Weights of a small mixture-of-experts language model, trained from scratch on English Wikipedia.
Experts: 32 experts in each of 9 layers, 2 picks a token.
Training: a variant of SOAP for the experts, 4732 steps.
Below are experts of layer 4 (counted from 0) of a mixture-of-experts language model. Rows are named router (the router's row for the expert), gate (a neuron's input weights, with its number), up (a neuron's input weights, with its number), down (a neuron's output weights, with its number) and show model dimensions 128-255. Each number is 128 + 24 x the weight over its row's rms, rounded and kept within 0 to 255.
After each expert's rows: "mostly gets" lists some tokens that are sent to it at least half of the time. This comes from a sample of Wikipedia text that the model never trained on.

# expert 21
router [120 128 113  82 137 131 131 135 110 131 127 116  82 111 104 116  99 144 113 109 116 133 122 131 192 127 125 115 174 129  95 139 125 136 123 104 140 142 154 146 133  88 164 102 132 132 149 135 145 141 150 167  91 111 102  70 145 134  91 102 146 125 108 164 155 162 170 115 146 139 127 143 148 142 117 141 108 147 117 165 111 121 104 116 110 120 100 122 111 149  99  94 130 143 143 128  86 143  80 165 130 174 120 142 163 169 140 126 124 155 130 130 122  98  99 152  66 111 180 147 146 108 128  91 143 165 124 124]
gate0 [165 124 111 156 116 105 149 170 151 162 116 142 117 137 133 135 135 114 101 103 120 123 112 110 160 167 118 104  62 130 105 216 142 185 126  74 107 121 136  93 120 100 127 114 155  86 114 113 148 159 113 144 110  89 118 149 142 122 106 150 100 146  98 126 152 127 125 128 106 150 118  94 138 139 100 146 131 168  86  99 127 123 142 145 130 140 143 139 131 143 143 144  81 136 171  97 136 140 134 161  74 129 161 115 134  95 152 119  91 156 153 118 138 113 121 131 109 142 120 119  86  84 124 137 165 115 150 124]
up0 [104 143 130 116 109 141 100 163 156  79 137 101 172 102 105 147 127 116 126 119 151  99 141 121 139 194 130 149 109 106 158  85 158 119 106 103 124 102 105 147 161 136  96 141 150 111 106 115 167 147 155 114 112 138 123 141 115 108 109 141 158  94 160 163 127 167 135 142 102 180 135 108 120  96 129 145 153 162 157 129 117 127 134 108 116 118 165 129 152  98 165 135 138 108 112 142  91 164 106 119 144 131 147 147 138 149 115  99 138 102 110  98 124 112 124 107 141  86 173 135 122 118 104 154 147 110 118 127]
down0 [139 139 115 130 172 158 134  85 136 140 100 136 120  97 126 138 103 106 124 131 190 161 115 145 128 118 141 111 114 105 117 153 101 113 115 110  97 102 139 116  85  98 140 127 143 159 121 142 154 117 144 110 117 107 105  76 134 136 191 137 135 146 130 122 107 160 117 145 130  89 149 146 114 155  66 168 128 126 141 145 127 143 122 116 140 162 115 129 106 175 102 149 132 107 141 172 117 124  97 155  87 162 105 127 142 152 149 129 130 123  81  89 112 145 164 134 140 115 133 135 149 135 118 144 165 120 142 153]
mostly gets: "er", "on", "in", "ner", "ator", "por"

# expert 2
router [123 144 112 152 104 127 136 164 144 145 119  93  88  92 102 110 139 163 166  89 114 123 159 121 149 106  91 122 161 150 105 135 105  69 177 112 120 155 128 165 134 148 121 133 115 125 110 117 155 119 125 117 125 109 120 135 126 157 165 112 118 105 116 102 123 156 162 148 117 104 133 131 122  81 127 128 148 175 124 107 142 127 101  96 111 106 117 124  96 101 143 114 139  91 171 177  95  88  77 119 146 133 119 120 103 127  99  94 112 162 119  98 163 152 105 164 118 114  90 131 134 113  98 145  84  99 123 142]
gate0 [145 145 131 126 111 152 113 139 117 130 157 132 124 131 103 135  91 129 179 115 165 133 130 147 145 132 160 144 123 129 126 173 173 137  96 124 112 169  81 186 141 141 140 120 150 140 157 129 156 114 150 160 140  59 107  95 153 121 140 159 113 121 146 101 163 115  98  91 112 174 126 140  94 121 129 125 124 101 112 137 125 128 105 105  98  90 137  76 132 106 130 135 135 115 121 110  94 138 123 138 133 149 101 104 147 118 101 138  85 172 121  95 149 152  98 110 155 110 122 155 134 138  74 111 172 122 136 109]
up0 [ 87 116 126 168 131 138 124 114 101 151 108 126 102 142 177  93 113 118 118 157 143 107 106 128 109 112 124 115 110 158 110 107 126 202 120 139 145 114 145  93 145 132 151 106  94 120 134 130 116 137 128 110 119 176 155 122 102 167 141 123 129 113 128 101 107 130 130 149 143 103 164 128 131 126 131 135 131 127  81  90 132 122 154 144 184 142 127 162 160 132 150 127 106  91 121 176 155 117 147 125  99 112 146 144 150 115 122 164 144  87 169 110  90 135 132 148  92 113 138  98 134 103 191 111 101 149  77 139]
down0 [133 132 139 114 132 102  74 154 111 149 128 160 114 116 121 112 128 157 142 128 152 138 105 119 111 142 167 113  95 121 131 141 130 146 104  68 132 124 154 136 121 113 104 143 182  62 118 113 132 162 127 137 173 124 124 122 150 166 131 142 188 144 142 112 124 149 115 105 130 115 148 164 122 120  92  69 134 181 112  98  96 141 191 123 136 110 111 135 114 134 124 138 153 133 153 121 135  96 166 119 103 139 100 136 132 132 115  89 116 115 160 132 145 113 118 131 142 135 125 126 127 128  98 108 155 106 118  99]
mostly gets: "al", "h", " M", "sh", "isl", "ist"

# expert 11
router [101 139 128 112 167 142 144 141 119 126 105 116 131  96  96 145 103 143 159  96  85 107 125 146 160 125 131 123 120 161 161 108 115 123 156 109 143 120 147 112 148 147  74 212 131 106  85 132 146 141 143 138 125 102  59 129  98 152  90  87 125  92 116 140 170 151 137 145 127  90 131 139 161  87 113 156 115 174 136 137 103 112 106  86 105 126 112 136 119 125 166 131 142  99 117 136 107 151 122 143 133 125 150 109 143 165 148 111 112 116  96 122 105 135 119 146 110 136 123 166 138 158  86 120 110 142  99 154]
gate0 [154 177 135 115  98 125 151 142  72 135 121 168 148 128 124  94 126 157 133 121 163 140 141 117 105 151 130 141 118 148 154 146 108 168 114  96  86 157 130 111 125 114 116 120 150 143 110  67 164 125 151 156 155 145  86 105 147 118 139 139 115 117 150 133 127 115 106 111 147 125 156 150 162 163 135 121 108 114 157 124 152  77 186 184  81 117 156 122  98 160 146 110 153  87 146 190 114 123 111 118 119 148 100  94 151 127 150 121 122 164 146 150 163 136 136 151 101 130 136 144 153 152  91 157 128 126 113 124]
up0 [146 148 153 120  94 105 138 145  96 126 122 187 140  91 134 105 110 136 138 151 132 106 140 121 114 124 129 137  80 162 124 118 138 185 125  97 110 164 164 138 117 107 117 116 125 139 126 101 120 104 148 141 118 168 125 109 142 126 139 153 109  91 128 121 128 153 114  87 121 150 149 112 128 137 124 116  97  98 115 139 139  87 181 133  65 174 139 168  98 145 117 122 128 100 128 159 127 134 118 111 118 149 107 147 145 107 156 137  77 149 136 129 151 137 156 114 102 121 139 113 155 123 106 138 146 170 122 178]
down0 [120 124 151 121 151 188 114 122 180 142 141 147 139  87 105 130  77 103 135 103 158 132 115 134  94 156 134  95  93 139 148 149 138 124 149  95  75 139 100 114 147 111 131 123 170 130 149 117  99 121 119 157 139 138 100 119 111 150 119 111 143 120 154 135  93  98 108  95 131 114 156 108  85 127 154 122 103 107 110 129 159 123 162 169 112 154 110 144 127 110 133  99 138 130  96 118 129 116  88 109 154 162 182 187 141 131 144 144 130 115 134 148 140 101 129  79 144 104 133 141 168  97 124 120 120 182 135 155]
mostly gets: " |", "|", ";", " March", " July", " April"

# expert 29
router [130 142 129 141 122 135 158 138 112 160 121 111 111  82 100 117  85 122 162 116 110 110 108 168 140 115 101 157 128 161 135 115  98 116 134 107 186 127 121 159 120 157  89 155 118  89 133 162 151 124 178 125  94  97 131 142 128 168  79 133 144 107 114 127 125 122 151 141 123  78 117 130 149 137 124 138  97 136 112 165 126 102 125 137 103 145 148 170 142  75 149 109 138 116 148 159 106 123 103 145 105 138 163  99 111 134 105 121 119 107 135 106 135 158 109 149  93 131 118 143 148 100 106 100 161 133 127 116]
gate0 [143 129 113 156 114 144 121  78 117 122 110 152 174 127 163  70 112 116 142 115 137 105 114 143 136 103 138 117 176 139 139 137  83 144 138 186 147 144 124 150 105 112 155 120 128 123 121 116 127 132 130 137 112 148 172 139 146 110 114  65 100 108 115 154  98 105 142 127 135 153 151 157 122 136 115 134 115 128 112 152 134 129 145 107 112 131 130 111 102 142  78 139 102 146 142  84 137 103 120 164 130 116 166 119 160 130 118 156 117 124  82 142 101 110 169  73 164 138 112 132  70 103 128 129 143 122 124 116]
up0 [138 148 133 146 115 131 104 115 147 134 119 158 140 152 136 111 150 123 135 121 100 124  99 168 124 137 172 136 115 162 137 125 187 121 136 126 108 136 155 100 127 159 132 196 115 142 124 144 134 104 107 134  99 111 153 130 135 147 175 167 125  89 112 136 105 166 135 125 134 118  90  96 103  69 130 126 145 105 110 119 113 109 115 144  86 118 117 139 115 120 131 168 148 122 124 122 131 115 120 135 107 115 129 147 147 104 123 133 159 110 170 146 148  97 135  76 156  98 156  93 136 160 119 136 136 214 111  85]
down0 [ 87 147 131  96 131 172 136 121 144 120 153 109 100  81 110 160 111 128 142 124 138 105 114 130 130 105 118 124 102 171 136 170 121 129 105  95 152 118 108 157 123 115 178 102 143 159  99 154 139 123 110 153 136 123 101 122  82 133  69 109 161 136 145 129 128 125 133 111  95 115 137 157 158 164 119 109 137 163 129 146 111 116 127 136  99 175 103 120 165 156  88 130 152 136 158 109 121 121 126 155  95 165 155 146 176 118 135 111 127  63  95 100 135 163 150 110 127 166  95 147 151 135  91 193 124  88 179 140]
mostly gets: ",", "),", " and", " &", "\",", "',"

# expert 12
router [ 89 163 104  98 129 119 115 155 134 122 126 127 125 104 109 129 113 111 105 124 131 127 115 134 108 109 127 109 129 137 108 110 128  85 132 130 157 103 119 108 127 117 126 129 154 137 106 112 145 111 162 151 115 117  99 149 106 126  83 119  95  73  91 176 115 127 156 129 134  99 123 133 142 133 110 147 110 150  92 120  87 117 110 133  85 116 115 135 142 104 148 112 161 105 131  93 112 146 119 175  82 157 147 134 148 169 118 165 104 125 111 104 121 171 129 142 143  93 153 152 150 124 103  46 150 125 117 131]
gate0 [112  92 111 108 142 132 147 126 154 141 140 131 130 156 133 115  78 135 174 115 128 165 110 156 102  96 154 148 114 157 133 109 130  75 109 148 165 118 132 117 123 145 158 144  98 106 116 110 110 121 104 117 123 147 117 122  89 113 111 106 102 121 159 139 176 137 131 140 141 112 139 117 129 112  99 154 129 151 110  93 156  90 152 141 109 112 136 110  94 124 156 183 143 151 135 142 122 105 118 110 120 134 130 149 114 123 151  87 154 132 112 123  94 136 137 156 182 171 136 178 125 155 137 111  98 166 149 122]
up0 [101 157 117 100 139 104 129  87 117  90 160 154 114 138  70 122 144  92 151  99 125 152 111 133 123 153 168 113  83 138 150 158 157 143 139  84 159  95 121 148 162 126 137 176 102 108 113 124 123  92 108 108 150 109 113 124 143 147  98 133 124 135 133 131 128  85 123 161 109 112 119 120 137 119 103 132  96 109 119 143  59 143 117 104  82 160 154 114 137 146 136 144 114  97 142 127 161 125 141 159 160 111 146 155 127 129 124 168 153 107 143 108 124  99 147  85 151 127 110 101 122 180 149 157 159 131 125 123]
down0 [187 116 152 151 155 167 137  90 102 201 148 126 120 142 137 122 158  99  92 141 130 151 122  93 138 127 110 131 143 148  86 108 150 123 105 169 116 118 111 130 108 115 138 111 190 136  91 170 111 114 105 120 126 131 130 139 133 112 113 151 171 134 155 108 115 147 102 110 128 131 159 159 132 163 164 115 144 134 116  94  87 126 143 112 131 114 130 121 100 149 124  64 135 167 119  85 102 117 142 126 128 148 166 138 163 153 150 138 143 111 133 133 129 150 103 123 148 129 127 109 175 107 132 109 170 116 153  87]
mostly gets: "ers", "ions", "s", "ics", "ons", "es"

# expert 22
router [135 124 113 131 126 130 158 125 118  96 142  77 115  98 110 115  80 121 121 133  96  74 106 140 137 134  94 172 145 140 197  99 107 118 138 100 114 119 136 133 144 111 147 122  89 119 111 123 132 138 165 101  91 115 135 159 146 105 120 141 111 129 154 167 108 124  95 127 140 134  96 152 150 110 135 157  98 135 130 137 143 116 105 111 105 101 121 120 101 107 134 126 114  93 132 111  90 119 120 127 148 159 149  94 127 135 137 166 101 147  78  86 145 112 130 135 141  75 132 152 124 126 114  95 152 147 139 133]
gate0 [118 101 133 132 142  90  86 109  73 167 114 127 138 106 111 151 109 102 102 113 110 173 128 171  82 133 156 134 154  95 107 142 155 115 152 159 104 138 143 130 135  89  93 119 144 133 102 132 123 129 135 163 143 146 152 115 111 154 139 135 125 138 114 139 148 165 119 123 153 107 114 123  88 112  94 162 146 113 153 121 118 100 119 132 100 123 102 128 124  90 121 111 139 151 147 151 121 110 119 121 144 109 120  92 143 156 148 175 146  93 101 131 151 151  74 178 175 128 133 135 161 105 135  99 148 157 149 118]
up0 [126  80 122 180 153 122 148 138 106 155 119 107  91 145 121 131 153 139  95 121 109 122 137 134 139 129 142  96 115 101 131  71 169 122 146 138 145 146 105 143 124 114  83 156 152 144 145 135  76 103 148 110 131 138 156 110 135 124 117 120 135 145 115 109 164 160 133 124 134 132 113 160 101 120 154 150 112 160 143 112 131 118 108  91 133 114 153 107  98 160 117 157 128 138 110 139 133 103 130 112 136 118 177 142 128 154 138 168 116 148  94 171 139 114 133 146 124  99 137 123 150  91  87 110 146 153 129 135]
down0 [135 132 118 142 159 129 129 129 144 133 131  90 151 156 155 117 117 135 115 175 132 113 163 123 143 125 116 157  97  95 156 125  83 169 149 108 128 177 151 117 105 135 105 137 122 112 147  83 131  91 130 117 131  70 104 139 151  70 126 102 157 104 133 159 107 120 158 139 137  76 117 136 180 118  86 136 126 120 151 167 150 112 139 166 113 138 126 131 162 128 137  94 113 135 121 154 165 128 187 165 106 134 173 137 124 132 137 124 104 123 101 126 113 128 139 106 136  86 118  99 185 147 108 142 144 134 106 128]
mostly gets: "id", "im", "ol", "v", "iv", "ud"